config = dict(
    experts_per_token=1,
    router_score='sigmoid',
    lr_router=0.000912,
    n_kv_head=2,
    rope_fraction=1.0,
    init_std_down=0.0,
    beta1=0.95,
    decay_shape='cos',
    final_lr_fraction=0.0,
    seq_len=1024,
    train_tokens=285100000,
)
Below are experts of layer 5 (counted from 0) of a mixture-of-experts language model. Rows are named router (the router's row for the expert), gate (a neuron's input weights, with its number), up (a neuron's input weights, with its number) and show model dimensions 0-191. Each number is 500 + 40 x the weight over its row's rms, rounded and kept within 0 to 999. Numbers have three digits each.
Before each expert's rows: a language model's description of what the expert responds to. This comes from a sample of Wikipedia text that the model never trained on.

# expert 11
It responds to: Inner digits of four-digit years after 19 or 20, as in 2014 and 1998, plus month names, century and BC.
router:515534487465540501484557489440492465471590514554486444462462495464421487484557465533554516483584474450533503487468461443554478538502478562552500471474525508411490541459543476493541493420519483512478452463486591427461576495510480530462531471489449529470466548504457520535545480513540482493506522459509487483498489538531424543557606511510496507559462433553537564588462548541416524490504537522527459528438536521453518507504506442502500541478497484493556456530484527537401466487468575503466524511512486454509502507530563430552477430548555474529545527467506559481537458556449526464
gate3:404504394477467531560495501554452536459521450569502495524476437464516507510536450496542452566539499466438534490442443425450460539527491501557416498456511519495491479429434457481500501489543439481487417475428488510506582497483452475467455542472459575541513577473494557514515496538498445456487503492541471562531468449540458512517515480496563607529536436413552478459508463568458442528484513485513456484444514462485489572531519454499547501426466524456518431491450522541503513495520481517519558528511501476432491471538518521515474536572486467499519502498434445517513513458491484482
up3:476465491450472454513573456508525489532525473568472517507496535563548493518537417495543448537546492458492562447467458512523473506560464581497485491485547571481502468531493491528536568611470444499506517457495535485507448498473506439521493477473467488514470472475417504568471492531506524520464430552507441548484510563503438485418489478462510563460455430439559469474421505578514510500461490459491528493453470503538509482503531470510486512479398548479518494528506522463437530536540549459509593508430475496490522471521452469478440529500429519568393512537490460482444416478555483463
gate4:543517577536570506531425484460509458398488487444444455514514495499530434500426460514540466478479490511554546535484535457494504511546526519516551496511558497483518525568449508568522581530546466510591533495450471523486467485435502489498511494550458525477467488493398510532565469470516469532457556467555509536511514501536454548535479455542493528558494525522458477495443452522456471624444513546538556533503488447428402487523494473483548483475555526513490535444419450523489476540428526471414464508560530504463443499453485461466503520487492449449475538507527575529511524536528465509
up4:462464552431555535537517484464525388466441465554485516486496527543478452470519422562435474509488477521567486484479538464476497491531505470512499509541420494539490615513495530591490539547451466525469579487403487493457521460413489445473514513524545541460493546473468583486514548436468451481532532485581508503436549506547460519445511498503545491464497471484484537531493492396428545557458475506500560478507534496497451565485472540540469521478543499459566527419483497505443512548511537531515484495574477520482432523501475476480504458510490539508513589491518463558519504517472566534
gate5:532477475498525504513516543512572517570575424504528502495509482479482521470544451493512487519442527488509509484535539525535452471493514503524458509475421560536389564498467477483490444457593506534538430581470420488480510507614461462488503465452544522532485478464449455495432524421574521433543561512476526460548449507504478508509524514484526524450522393449529572500545507514497565522535509551448527541560519466461430494511429516501421512489564521551540484486524514546424510544583448513536483509507539539520488467482519543517447467503468538555501496528437511536546535500543489514
up5:524498591489515553521459512520503570449484485489470527464524486481483475552529427558517480490457502528489465479514541466499519462391422503506465461449455489492517567517543474457517482471526492568490492464508577470560580498516467605606533499525479509435510464557493438537600537477529456585507494430516519451451470481446553488527580484478525487551504584471493479497483475545563505528529427508495566557523463473502470494524495500481547504467487445530473547436488471473549466477473520452520501509546455542492521429452509557453516509489444462545518536407477495431494460555507475479
gate6:541538522549514425482458563401520513466491460530515488470523536449481533497491513542517489478507488521520445489526488513481545449504524469449500512515450479591457473548501483510480510504504515505445522506472491520506572497485523482458477472500461470481479559544524485513430582520531485506494560578419611502496483513445453528478551510523446489539519530515495515475508489473430500583522455417530577481478495449504435532501572552401534475514447505564553569566560585550445520550497462482588530474488516471440465523520520469523400473512518485473535547518473567548458426473506442510
up6:561504518536566496532520504488576507536578477502540534509488462519491511480526523464545367493481398567524557475552512512530571489496479501548498506522496530482589537457474461475498538513417497529475562497546508531531505502500471482457502456609456485470540526503558432508480501540559503532502590536455457490436469598494498536486504499529477461479459504522520460467481474483497558508519456539427527478476528479486455498519518489468477501522485481473502516597456501504447509575575515576519409467405491488429474474554460552523465483439469483480440518488456524537528541462456563461
gate7:439467447504504557486501490525541518511486539493607514515618484528522490485524548466501544487452410461449552471445554450529549551465517395489521471497478464419516507502465578429514558542422569519532503496460458463473495570552455459564508467530408483468520543446503510577497486461541511534465544480480484502564564542478468504462496475491494527527494448484542484535479493493491456498530569476546494573490437474526493567520462494510522544516482572517526457532454554560489481517499494554485451479462446503482498525453507570572531498520413513547561540548503550546510524510515498475
up7:455484531528549530477547524507568514485593532540570387462483524474511508532490562514543487602496440561479512521451526437509466512503552562495507570498514478480436508501486534436464470551542522516526518487471514494441524453529452489489476506433561426450546493591516499465514448488466487477458512438484414505546510453489418449505476504505483517506550536456440446519507523490509569505478547478478439480436451477496463529534490513560503429545455501542454523532527477500446488584522523577538523560560419499475452591461481465565463454458505525472462504466516504511509543545513515498
gate8:502469431548493578523555504516535450545432538495543541573459518463508512454508475499487511507504484503491443500461461488524554543514512416486544549531516493403504441450487520539560524449521462448528527503500489470502521469476522519544402561475521524509460499495527467562455528472525497409529521424542406490496506497531441468437552552516558499439461496494542491509365511534457488459526498515438518485518563519462449573480552503487569449507444528471570537540498469534504564506474485431502558460485546514418558517450523425523528471457519516479491551495510528506504558496559502541
up8:494525568516570376470503517466510533527581550383497528479518471558563535532512547498528414463532553490487533469540511555547522529562515495502529534493431519513441466505485522595537430538523407612461503472506520459475522487544525480509463539524522450521510492465522484433569475549507514447500494480506507561533504503406485436513515496504506453479543496535566420542465483472464485446468488527533483541491486470548471455437475520499555537516510460443520470535477500438524441477527458515469533488434543452479512458557473551470488531532459493484484517502517422543471447483436491549
gate9:425515479566481508420478499461534499502470476508527508462534504513522548506512501513510462457531452521475510507502523408513571524547514503442503525505481490474468491507435476428526532520527479462487500524534454485500484545451515435467434557506567526513557522496451415526521471538488484522574501503442536466462449590456473492451528518553604473415369503462504494456414458559535541535557498489475482533532543511443534570469585481492515546515444528464496594478467532509532587480455470528457497519563485504505479503539436493500478476546526563547471504476441580435525475523515503491
up9:493506481453477490563497459464530479583511496509500529587473560504537487515544509516512484568516510475596538430544510576525469520415462587515495434466513475486506518551571537495541464525515513507487455472534487494469517436594482558531476443500479492524480508429531521502496541424457463506489492513565471492474475448494525428529485502506410521503658519498485492508532507471468487444522515537463539476483432409453526492579484453468501436418490462553568485484456495452486499564538483511474486450501532453440499537504514522494490478471527582494519440520543465531425527503538513456
gate10:476563509561440546511499505453513523485564412475550481479457439484457503491512482478530513535483395500580490490489570476512518479527468505460491446537515474497569499489555488476451496413505400568496532504464513498518536519499524495497501506472478429531479520504557486493360537475502547535472522457529483486500500468476511461533442523491491521507495493484487535518534491573475437395469489482474474465510462514479454487530489462487409587466505553503495492501563410494492431475591573465598480474498463553492532506480438479547489422548495481474517488501494569484514588439452505455
up10:480484423588417512493496479461476470474438536522516540486458516569504543491513492519535508458495466530531458462517494488558461388494538530585503548539620551520527585470517463560514512502460555505569542512486491480428493478474481478464465459531523536510484487545441459478552544439412485550516499461574423504492480497621503552556526526460429453513486453420486468464474501558493406509505543520517489534435504489524516482435589522554529437482529506499549461497519516502507414500474468501521470462505482503507448550479442483514486501498474529497481513446498480488477477537437515512

# expert 14
It responds to: Adverbs, negations, modals and connectives in narrative or argumentative prose, such as however, not, no leader, so much, also, unaware.
router:499586499491512537431550417431541493514557550519455445478473470460446457456579432523561582482511510479532520501493448470518500507487485527542500512422541529450504568518503493490579445449556485497467494477460577458530555507516434524508506477512446571487479555529476465563516515520519463496508559461511516489538468548588499503558566502498504514530502476539487498524526491526437542508472521470564421524455535525419511549501545507540528474512465442518560445526465540569446479478468595479483579487542502437545504470526564430503462492500556486541499543512493563462541448549471510451
gate1:416462438491530468497511491526547519478509492497462424478593504510486495529526472532480531490419579456482515492501515584561516492549488497606502555458493477511534468509518542495498497464526514471519454505541452434488539505572456501497454533541516494496450525493513544532541514558579413474530534452522458538539550503443415542558505508463512498508565554476414489535445500502392562468518510525508433475536564509444494546517546475493462491487520509485593531460529541417534453424490498487465455510450495446531488532551458438481551529460553465489486524475465574494456561547512505496
up1:487480550430507505415547515528523436523508547498490565512416527461493601534497552452487518477531506533590474437470506471447437460497478445490501488543584516493512551542512508488524531546423518490519533515501541551460503513472532463508508496471454604513456511479445450532460479517468533510479551500563503460441487486533554491457542495522522574521427448538457512491552451544516438453480508483446533504547477523473462488551410533440496477476524552521486515565506428543490525492466512495460527532582481477515511526456582512496415489516492511503542537581443406459513443464459461553
gate2:525538490472473546538555507498561524406572539462568445575557467486502470498509537516542504480444522536509526506529478517496471442514416465531535492517524560424500544507487548531558463447509535505535476496518443523516562508475469488512560460520510512580459534539444487548485380459460541464465455465458490565533459465476419503504523527490502497474550434559471461439459508527544548485449575444534539556547432510478496502480499486547561456486577467475475507481473543551500463504486510542545495532561512505475479487476467529442485465433486525525531482517453540576479520553566439400
up2:478513452546561434445484486481543459501445452400563526514492423513519537450502520531519463444477443541451513454462455461469555449519506485510564502485497582451506475570506413544475522533500462478529451496496506497488543447436465513518511535475513475437502522524449565404509529482450481481478506445463415535480483573473585558499434489435500447490536483479503505542481510430471478571507468529474481467474562562474509495454469464522504481512485523491409419512503581449551540480498490459479446437506514502537508493461469501545493485621487485498521493528448502489529415479507460542
gate3:367493447487509499527523508563543477489460496509522505402436470520527560553505490483510495515453528545442500451495466482433515481540552497509455526492442536538520521469471473515474500471512498469435491448495511491538535442510444499451423483471508529417557501491468593444615499524479503467512521533503517511477458525496538477523584517499500584546536508492457475474525508588445476500504494412500466549471508428525473558520493465455582500449493497532499431511497577619550504515546542515443521560518505461449469490564473515508476534563484464474549582476540521492536482472483551509
up3:482432443498500464545577462554503519503497482526484401469532563561449505554521444514423506539441477514486544516528432466570516468482499501490422511448487556510466517529473527529475495558489477445462517500529502468491524531464475427516515427489509491462489459423412525470472491508523491600447480519466442482458542528431505554443475472472483496492444420523563472443502522547564542467509501491522516505503445538540468510486503473449480497499461481484491533509516443415484561591528556427550584473508561510467457517515494454532459535482456541586479439537509456453450442481464516490
gate4:468520498503535479499492545491456432496518475472485503486524541524527399494405449440502478557477508472499489578505470464452513534512469477524496424537513565500462584490489544470539569476529475531501510575525504529473502486539521518574470470568574517505491431529498490555579447498536507449460542486473471529492432520484498485514491470515437491526513552559468536501483487576493445528486523534539532498524492489468463435515498457501528464433486485545509428405478524502463466455428530555504509577504542435491480485428489537512491569484467509438394467571515434532591587534486469443
up4:484566546411556548530515504471487446491453493499468551461480524536459524513525454494528448491419482498565449475481541484446445439514498503521492468523485481555429550497468554570473568526493502517436521467454446481445521484414565465517488545540556523532565543511512498485502526547469402497556516498537545461511597461458500522377473450523522497454511471519518530516521498459463554489474486533512523495510491506512445534442446560562522499488511475467520502412478473519473506476530547447440515536481461453464475462486588512499412526501534540559495554495561553543481476497430585477
gate5:422469504464522507505475534475550484559511433449522505610500442578481509501502476560510563504413542510484539415483485532466444515495474500520443500522481496451496550538541493501506462451598576514526412572517525459518568477519445484437505489522562522579460507460490479528446517453558462431551573493526504459551469552554450530490544524453500482479493446521540562491422507488532501485552514555543495463509527493460428555570522514510473544554530525531579491467533551551476502407564520489491523487500490530534494479531503531509464502542541548487492454483453494474581509446521483509
up5:517530594559573532515453534513517567419490432560472460475514547441471501506489467541495489468544477493584508555524555469562509480471454508514540480457502469538480524505504507506487479473485477526504491526516546466546595466462523559512479547476477545485509489568475458560555493445502467588503504506544563517500442497423512508535539468485508516478461522453461416532460480543471493511497473480523488582437443561458492482519503447453512503493543477519502501441532445494510400460456512456466454616490437456512500436476431552492467596417449440514510542449504445472517496477482496521
gate6:545551513492559379501478527457515447502581499528508527482489452473543570466488502488520488487487463513528496527541530555494525423495503444488457425573400459497488490586530569563472482522494552452490514505490455458536572519497548518419472425560471478546502532478475505544448525526504464486526507538449536560476514555467505497475531527553482474520542487531469569470464498478463500531485461446507543452436444497487508572511504505461567482540456502526446599497483502560449480564484437474536539482486520484478418478552472469603465468507498514525560537517470477562447451549480447483
up6:483482525501568490535527526495539468476562540500536536497447461460448480501495578451502382494467414564551503468525522498458556479429469472525487532505511548449514485514455453481534498530446458480472512482568492490491486500476509524445462431593479464501579565508544447487437433519516501547533607530455468547503456514460473557462465440477486431545472507508501436491490499467521541590478471522470516483444518504550419496528535464519517480499484497444455537578446529508467453566538554553521497461407480527468495480524471543547468486492500513505528472478447554515522424459466505412
gate7:461441469533527596497515426490515559494518508460551477474537513483464471460576586526536550449510508469514534486433522521552567530449496432489479457504550470449533507499486474489599555504534529491551519471536473465502499545511503509583463441493474540465527502463470503557530448501516520542445555512452460497545497513450482463477487478439468510486449443507524490518458479534485447526502501400581534535489498486465515526537429551504584471521510556466422528502459523551458437500456542508484433427497553490527514513434475507481466521435411501486587530555583561557493492489508467449
up7:538457469539519532492453535475530490478511505531492430548528513469480585543487538539536561584501454501522507534472555446504448503480538494536461500500491471540485452489520537506549463456552484504522499540446555532478525426518468546432524508461510412466553481565522540504445426527491536489485594432535479483529581500419441446543354490498479499455539549458446507533511553544533509469463559520499480532446465418487423492505538496468533472447443453510510489553554506580491505514523456529519549538478461476464467581516477488450505531479480521507504534476448505506513534570537441554
gate8:523491473544498552462545519515523504616475463503488524505474529458511481455490515531500451480499409489504433463474470472447589526545508516559507526475518497494502425479472526465554480513520460498562470508436501515505529509441518526529464583508512480446478570551510452459488531422551478444525500485439548467459432538517463440490555487456491522449495503499488485514416536461517517491491443574536507490500503520533517587481571490570501552486472565502570548544507428535473513481470546478456533467478518516489526469525588495521558521422575532426473561543498474525530498572470623539
up8:425512492536542443529550446457491501502567549439562444490542534489512536488558498423496497497478515536462597461473496545539473532630498478511482540529501521507492479480519448517502460479537436549422550446486553480460534532512460462529530620529503460484547475505518394494477467506508477451562488474444471547508523480471527441487512508477431502456537507489524432478518545552541463481454472574472538526466520475515450462446512540447471462479507519524596501498484497458497474435441439508416490517507540506459488456520500568531564532537493488482455453467547503566493516581464489539

# expert 8
It responds to: First capital letter or piece of a proper name, often after the, of or and, such as Franklin D., The Boston Globe, D-ukla, Sir.
router:538576443464558524475499469460499514491571498521474464437472461465416499471565484517526527463529499484514528485514461477552475530539479562521472509488567512457495507458504519496561513444518472559402456492498551431508553546553444488505512485486464508476479499512484504548528479517543493483485524475558503457521463550545481527575518537494489553562478475532516513598420559498453515483478483500526447541459536532435513518533480451502569515463456504536575505535466529510433402456433585449431530486529463461529477532560548461484422463509543450530498525487488589476516487575440557420
gate1:530515452538558497457435535494548518471515492459452462496503447505488457555526441535520553491466532451510507407508523487520489492552424499589484475534487514470517553493549591514499538510451454447460475521530475447485544502572447534504499589514486450538533505526499582585524448573499466500573554495492494532506538517508433561554543557483452465482562528438461501545490511549463572477573474497545485503463565478428480451489549460482547469472495467506579527488515538481517452425547520594435472505490514470452541548549435500484558559511516487504477461503448519539532541478497546486
up1:458491480506538491468628475583447485490506595549511488462474560449480568518495574443523460517544466539499505506515502513523486485498523450484483562459547508546538526520466488479552495522494524527505566514516585516479533454492552470472425481487498527468447529475460494505457515460571550500438495499594547469458459447565505478507473532518539543486432551528462493537518542534495453475428562508379542486532497502485454490563445506465461514497504519519516494550505433461485494584465479510481565531507473458528481498484625571499442462487482441569533514532484506504538407481486522516
gate2:502473515559441511448535589462541523383469556462501492587555478470488473500563505440481467489477535570521507569505487538449436458438450530534496481559520520427469552489511536500547499439512574481592479469451469522549555507470478466469513478501557520524516540433483460477436423543448495533389432487520475503568469477485474522540558556466540493454499472484466527505468513479524468523524470469500522551485475509431514488494484517503564483481520516420442494524529527447480443490421464596502526519506571473539486485470554522475499435468443464528494500501510529555501483530461463448
up2:494492432500529472518521456530512544562474497449567448525448453437503602523539595604437517538473389512498469487492462499441519458486481473490529467482541554475543488544478450537479487527480431469542482487511529490455519444461460519549489526481494530478576482572456515497513566516510455491561481515498514538497496501485550544506425468431510496496566494554557534504525504466427514516446504515468549446513539588490468556552488475502497535503525434523453487470506459464564548394536526491465483429487449491515540501486477474561470535580499516517480472454433467467554429532543510550
gate3:392499423458514535561504462572480455458492485441483482511455516548475519504535475452474494583490494557427527499487521463458490586538503471531471506501475485555504522514463489512488502436526503519396456471507512505545523512460456468497447531514483504479533510500481571497617529490484510443562561489539501468441489493479456528551529473501519600500534526491524500456555476496492450484472541514529439479476540396548480520541472473458549504450454573465489450477417496492560522484518481556466492457489502466427405532513536511533509486604517423491616510504504488526538502522532536458
up3:450501499495528451530561496515517509498423465524418427527533575540530529537509441450405493525484504507486529483478453433499503451503422516468427528495543587505508503500466516479418463562435509465515526491490574496540460509514514441546599497500451503473506436509394496476492520500538484493416505556429486500477457496495448486528577485425548499534475508519516450553436583578559505452482493472519513516520452514573506464461504471433469480487435519473486481548515476496503502582523488454544571554448467450518519506471484454522467534545469480548517478542518443481509503485568454538
gate4:498535475456555527535501485458520520437527436471448527484524508569512443466473410520566443537494600458495491564559492485458519502537538558534520447526544487546465488556461536482535539520505450535501469505564514471503504478567528469602508433594540516504466469468462503478545462511490506452468555459562447491505476488421483527501567470503506542551482522533524518503444468522456535555470550471525484516521493498458441376537443513553509472449522512499493458408457457491460482464452555521510444552527525497458448502480478479487579525524534514521424436534553509566504555531451514519
up4:472517522435510544527545535428530406451475505500449521481516516552517424478521393557526500542490459440577473451496495446444483433520490551494531456488442447525420585469483546547460558564498482479489553525461462504468476458484553533521493487486582478505545440516497534484472515451479459505508477455539505423482535491520483467360555422560504515456453503499458544491556502477453566520439455585495540480473507491556438547487447504520479516485529486452526474437441470560481481548527555509398511513514489519474492490452479471486495466489510493536506510490524460514493525477487560489
gate5:538443518484532484459544517507432476529502444464500615522539456494416477483555498545457574466481494558507536477540473533503434532471465508568405496543500506488482540554456478516500464439584550509512473539534519476482525558563465417508507461521536522539489534489459464565417511411571553456529566496479528497506505571562424531495501548470491510417454389490540602529540513477456515539532504521530511497531525521495480506570444550528443530495564501523553514452475517501470485481544529470517474550483513529544501520469483504513487455455541509520493520499472564550516550530568495521
up5:541537542474499523539443602468468564417505515440437539482528535441518496488517443583450509425497489532510425521518561518519508527512426503529538494483482501456474531486510468499448501485525523534477490533527582467468570465449466621461506478453479465489525466538515458511572580513499509568509543483513564439463474471452451458498588482453562497504488465408494443470459496509476458505499437511469532559452495507484487533514491491522489505452546490535525518443596470447510460446438497443502434490499519517562500483484438550462455530468498479531548500444517467563548454495454442509
gate6:551497498561531408521514495528544522530534458510574455500487455509499498535497509532524502464568494569498531519521504470491467439510488547491460472514413444466456538511482522464497485523441533419446508485467486437552573541479544525445485498468472466492555520520448569517462533534528436526491507508492562467494517521488508500494526485530461470559605501503555489499469519450482485549566480406561495520461559490465427534492580517396549463488454484512553575527553475515405538477472536521543527473499477549480405476571450539489486455441467531541520508554505521563489440504496413509
up6:470497484586502515456517480496510465528552484455526510469512456462505464454458544456510453525473375498495578514487478496458571472503529524548471503551461569497562525449452479531520505537508444526446530459580511481490494524452437485412535442529544560463559589469490476505499396536527504570509509537433450493523502555444487525494468446483472437528511488520503470495484507479547547518502471535469517450495502464558415523514512478516494538529459524503487544534469570505439486503485479578525514493436513508536513457573523564490461492436499501430546441441414572495534418477440486488
gate7:420508449560500614462538455503549506444529514514521524483552515499494522479512536467541568464548463467462492543468485482537559489407445470468472465525534489496516515546468491443512556535445535598476500510496480491520530440481498540532501454461448501518571519510457492515528438505520511514466498433449457480611454528498514479470475479536480537515481414456490519504471543470554507560511520421531568512532539521521443577485403525501529541519463583489502519534530540556423505507582522490546470406460462480446456513519521493497499572533452502509521537541484574584512500461466509482
up7:498430533525523566506515487468501471439550480525523494470514480454456522510486526507540519529510516516455472526481545444486490451499538521454512478501545471488402564552526546513542457509504447590477501450491498551494513390536490465565466499471543507463570447562524624525465469524505497504461448474492435440549561450404504506447447442531498500505517480491433489532516524513507515511528476492433505527396448436594441526554561459532511521472514462500498561548513545563526512564532461503572546547477449416511479487540488471521477516494538481456564515452508454515489486506527514431
gate8:479540437539441477526517537564488470523525431471486577522490533464540497479481563518521450457489385529537436572480460470542498512547491476510432514499492498476469485524498546527477485484575433537486455529401508480478541476505495510554469514493533477482459546514474463450511531456489460447601528404474504448451539500482481429473517578528544524483456506473521469526419524552528558457506441526486543511502460512464537526466527460496475499505492531457609490508508401527477515559500499423447545527556589479503563475479528495506531524454522466471548539556493497491489541510570568434
up8:420490523517464421487507542511493431467558484414523442491565495539489538456497513466544503496521513563539500452477489566548459557491519570454491559526439477409472482519504487566511479554460453570521546402499505427458539416488453563520519525548540425490496515488502452528542511521469492493555530437526516486448525455443425446465462506523470503471532485508511485464495514519561520407434457568463495505442459514536526520468539510448467461408468437505509549453564512481546440490450501477436450469475500483418513481503485484531508520513482512452501507536568465511475513540487553540

# expert 2
It responds to: Commas, semicolons, pipes, digits and prepositions in sports career lists, infobox fields and stat tables, such as Played for:, League;, 26th pick.
router:524557420515490512455544449459512486537533546579517441469472441448432493462601435527526476460565479510535528506449457494544470536476452547501480494486504513436505538477537535498544480428570455536453487495446560452455577508548435486490476474489474517441501526525466520544536537534550479450495510502534513457525500540541510524528532528510485524540470456550517552584452513543402555513465528561530426559468537510446484535532504435473549546503465504507545442524490518561431452459413569504481504457536468452517503523513559512479443446493537451537512556482492556480525459538483533445
gate1:454464366511552580506517501528557504504511431489467501517540460502471459480499481550519543501429545495533461490521505493508471507538442518548457457506548552528536535461558554497557439474455528524515406492554433531481587494584493486604462508560485478553522512492547559574509521524502481457557529507465469486555588416520492631527520487445486540457520536517433526522463547510486522511444486562530466499532513495413519518554483528511520447459489493568580517431507485480471509479488494541508535526476481468469508558567512470483518535537522476456486463479450494496479533522477496504
up1:454484544465515483427593509522441502482497600530551504487418507522509574528517559497532458493549450547491558453472514503529470472530558494508506505548607553516496537530500512431542495504489555447470513510482538465501509501543526423489487552518431530473407487494411500492495533505523514463475477497573452402435538495526464428534491494489543552510506530482455446478545526563526455516526556526446570525499522487467456472512536498438487520503452564534435541558499502464483475543443549473473500523488531477492525507418584531466451394551510456530473547530453481501521499490488526447
gate2:487502522471432489463576565478542592409518495443483493501516541450502498449541502491502473521464523460506486502513495488534501401511462527503435505528524548462547513446517574539513553476528539468495503467509486493476557540453441469490504457529541518526504500452487542521483452494516456487468453508534482525536444477541487515437521490493471504435575401536451555443462534518564481537516497506477566563569519538445465470437484516487644501516471531426523487547533489523554526502484399577515461478478483461436528502448504546460486477457494489520512528515506580566538472557537429436
up2:527486413528507444465528440542507476556521502449550484505498503445522593440521508600405467505475456510438463499431526483481519387512514509445521459401483551460480515460538457626469496543508437481512476536531463436518571518464426504502450533443481522485516525518513525476546500468518451487510545507511492489518490534459540584509468492468501448481526481561443522516502544466500481550458529532480520525518563487491463491506549488491511479503497526432558464536514434526547517470494513514432525444471499507531586509463543503555482540577474502488496506506423481487552427472558428556
gate3:439499368500497467531537487505533509465506526520477465497470454501468526552526478510529525458512467504436477517534470433513559498516555471570447499454515468485514502499442484469496424491495543557472483491468488519554575469450484482525438513462523502427533553513484530519616511485480504490545510541553523522511495503500500531500475473565543554509568554465502477442558496601479483467526518466501430532501538403480501483509445463465552494440439533500523460575408471566539523544531526544418553524534547464470494486521480507533502477590529491533621518566524502535570526513535504470
up3:486531429477484451537595517504550546562494457486414500478540575494468509492482435505454462480452491518519546411545466520528510474477491505476445501492529512475480492507548455563486523618464506478419516541502514545521480494465517464503482439502536460469524465439409473499496572490485499498514483513459523532406525553491494506443535475450491558427476489524526487505472538564487545532511466488507531500495467544545520486468558484460513454463454526536547544526537506461452565538623488452428596543537479479466469488488466449456504517467410508524477496560590519462442517522569502479
gate4:492567507519509469493429553464502485501526535445564512492526508486561448530477367521453446549467542502512466582539500448457504501461512539455441396563533487514452517517500495512543517464525496503511475504491400510523510466521511501468529526496493538564464479518424474526523462439537540496435547471563483511529411516541513497483515423525514553550458535484516534513474514548511545572450533588512427479496472447469469432485521410436493442474511466520560516491455500571442490505453523480518419475504521452516454507489460515525570468545456540454468520491514518509476545535493405461
up4:469551455452567508468556543465479438427465490497542515464502552555471450482510479529472502481455483508568472533496490424436478414567514518519510453528486483567415552516434556517471522561495486458391540442509477482423442517506473483521519518547582517491535506502524537439507531397469481502568479496483465423451541410549470517403531465552478484467523544480469512468528532490441549506456491507556538514513509516486466495488452557508514436528559506454563486439494455530440454474512521467494450522529509501498470473493523494491486529544544529515522565531469536553522487573472576484
gate5:469437498540501493491484551440555491591481450469552518516477455452441500442553458548523479498488514530479508448539537474519455507493467486528527496467441499521380549510500526494490453456556465488485462550505433487522473531565475527518509448569540503468450558529478524465519585432505533476521537546476531466547461507521422490538528531510489555475523433492538537509508489569484502541578503603480494554514523457517467502506512549541446574524605515584494457485559466559457487476591428532489468498507557533515510480472535533519432429477539479458473497487488543496547512423523437527
up5:470504565521567557538486580525451563477509544491444458493521534503421556559542461494497478434484525549527437513515555507566466477467474508496508465498441557431465529497545436493532500442484486558489517501499558464499603485448479588471534514452457496460538493534536436520507559420503456583547535467455560491493455521429507480551598443488553479465526600549500470514485478427490467478457430487487464484500507492450463489458483483457467517422494540521524505422508523505559463490434517479534430504514525477481576448535433550493457535472486528522494515496481511458483470482490487514
gate6:536478458510514416492464573485529509453525448582601467510504499531517502465466541545487457463524481552539511523575552585533498504458486464512507449518380415500451551557525525520498465457520502491439494530506533486506536556475545569452508469549495473427480549526556523532484574538513421537467503514438584472487519529458462503491547484544471495523538516449485545533461498466495485534515494405501518553518545491484457526485523479491592436485437488551471537513515536493436555563517468536545550479417545535451449450514552491508486426484496526541472479539482543546513494513487432501
up6:552471541545588489513550460483506475450528422480566455478504435512462473437511521472529422480486415536540554537504523510471509517540466512496503474544505541542528530479479448567558529541456479521426547428501527491552454464442503479440540445574487533465542502480520466581484500513531509549521490530506517485481471608455439525459463438480461489500507499599529513474496513459486586569528485516460556487452529520587430434504511488424496529485477519469520548560475538474459451557541505568522482495456478560449505516535455561508497478477519566472499515507512554577515518438462519508
gate7:441455478522517536558442449487550601475503551481598497534564521497457572554534523508500530543527498452485531457447472433539492501460453448464571445533471489564460511496483462418550521479460569478457487517494514453464535501529528487440525494487493453489494528453452555537493469521506476525478547502437498514575490520449488469487442483521475567553507469493516506528495507539505397555535490471399569502550530474483471476479435510476548550577504555517463465521532495560459509486462495586513509489489507452502447446468546564571481495481468434517524545530528619513470493532528470475
up7:475481549535599509490573512482500517441503392485522425481440544488479545460557549470563548572514413512515525507482534484528495458445512511465463526510489503519467564521497521469522491477525488539552543417490455516489471470570443477505506481464539490467575401518437529514501530539451428459440468467522473464561535497481419507523431564514509519441560495499416487549540520475540508532511528497508515508460501453548407530482499529516556505566553475533442482550530493536482463503569458570482489513477496456515418478492403495568470475448499491492478534539492501499531450526552488537
gate8:484589442514546541482496466499492494459469545448476481477481496490561447489512578515499508409535466560483458508454442458565544499544514483502441557455481526408523525423438539557517463563506439512580469571527501518454529451508528519529414495442535520562434462512508500424526498516508542427463446388499473477460495501522465428446508560508476540499473488464554522495435548518486532481492467539489530493466528517467496530514538499504553518496462495484600542549549445524477513492470527490508545482528501530496521474487513555615514551464469505505521559552457489520530527495500572575
up8:427533482604500402469461418481524457453579495416528460423484496468446507511519455509489471533489553538556499461501528500537488511523517569494548509494483476491485485425505447582481423558526468534500540479511553499510557452458512536529523566462543412522545480492555491498492482516467485494519473474478469529443505516497506449506483544472485519491581511519474522501463524445474506453517486617520532505473518507537516532435567502446547461487522517467495499530543483512545518469504539497461455369444526512419523489570477494506556571470466567429460434458488505557485464519480494551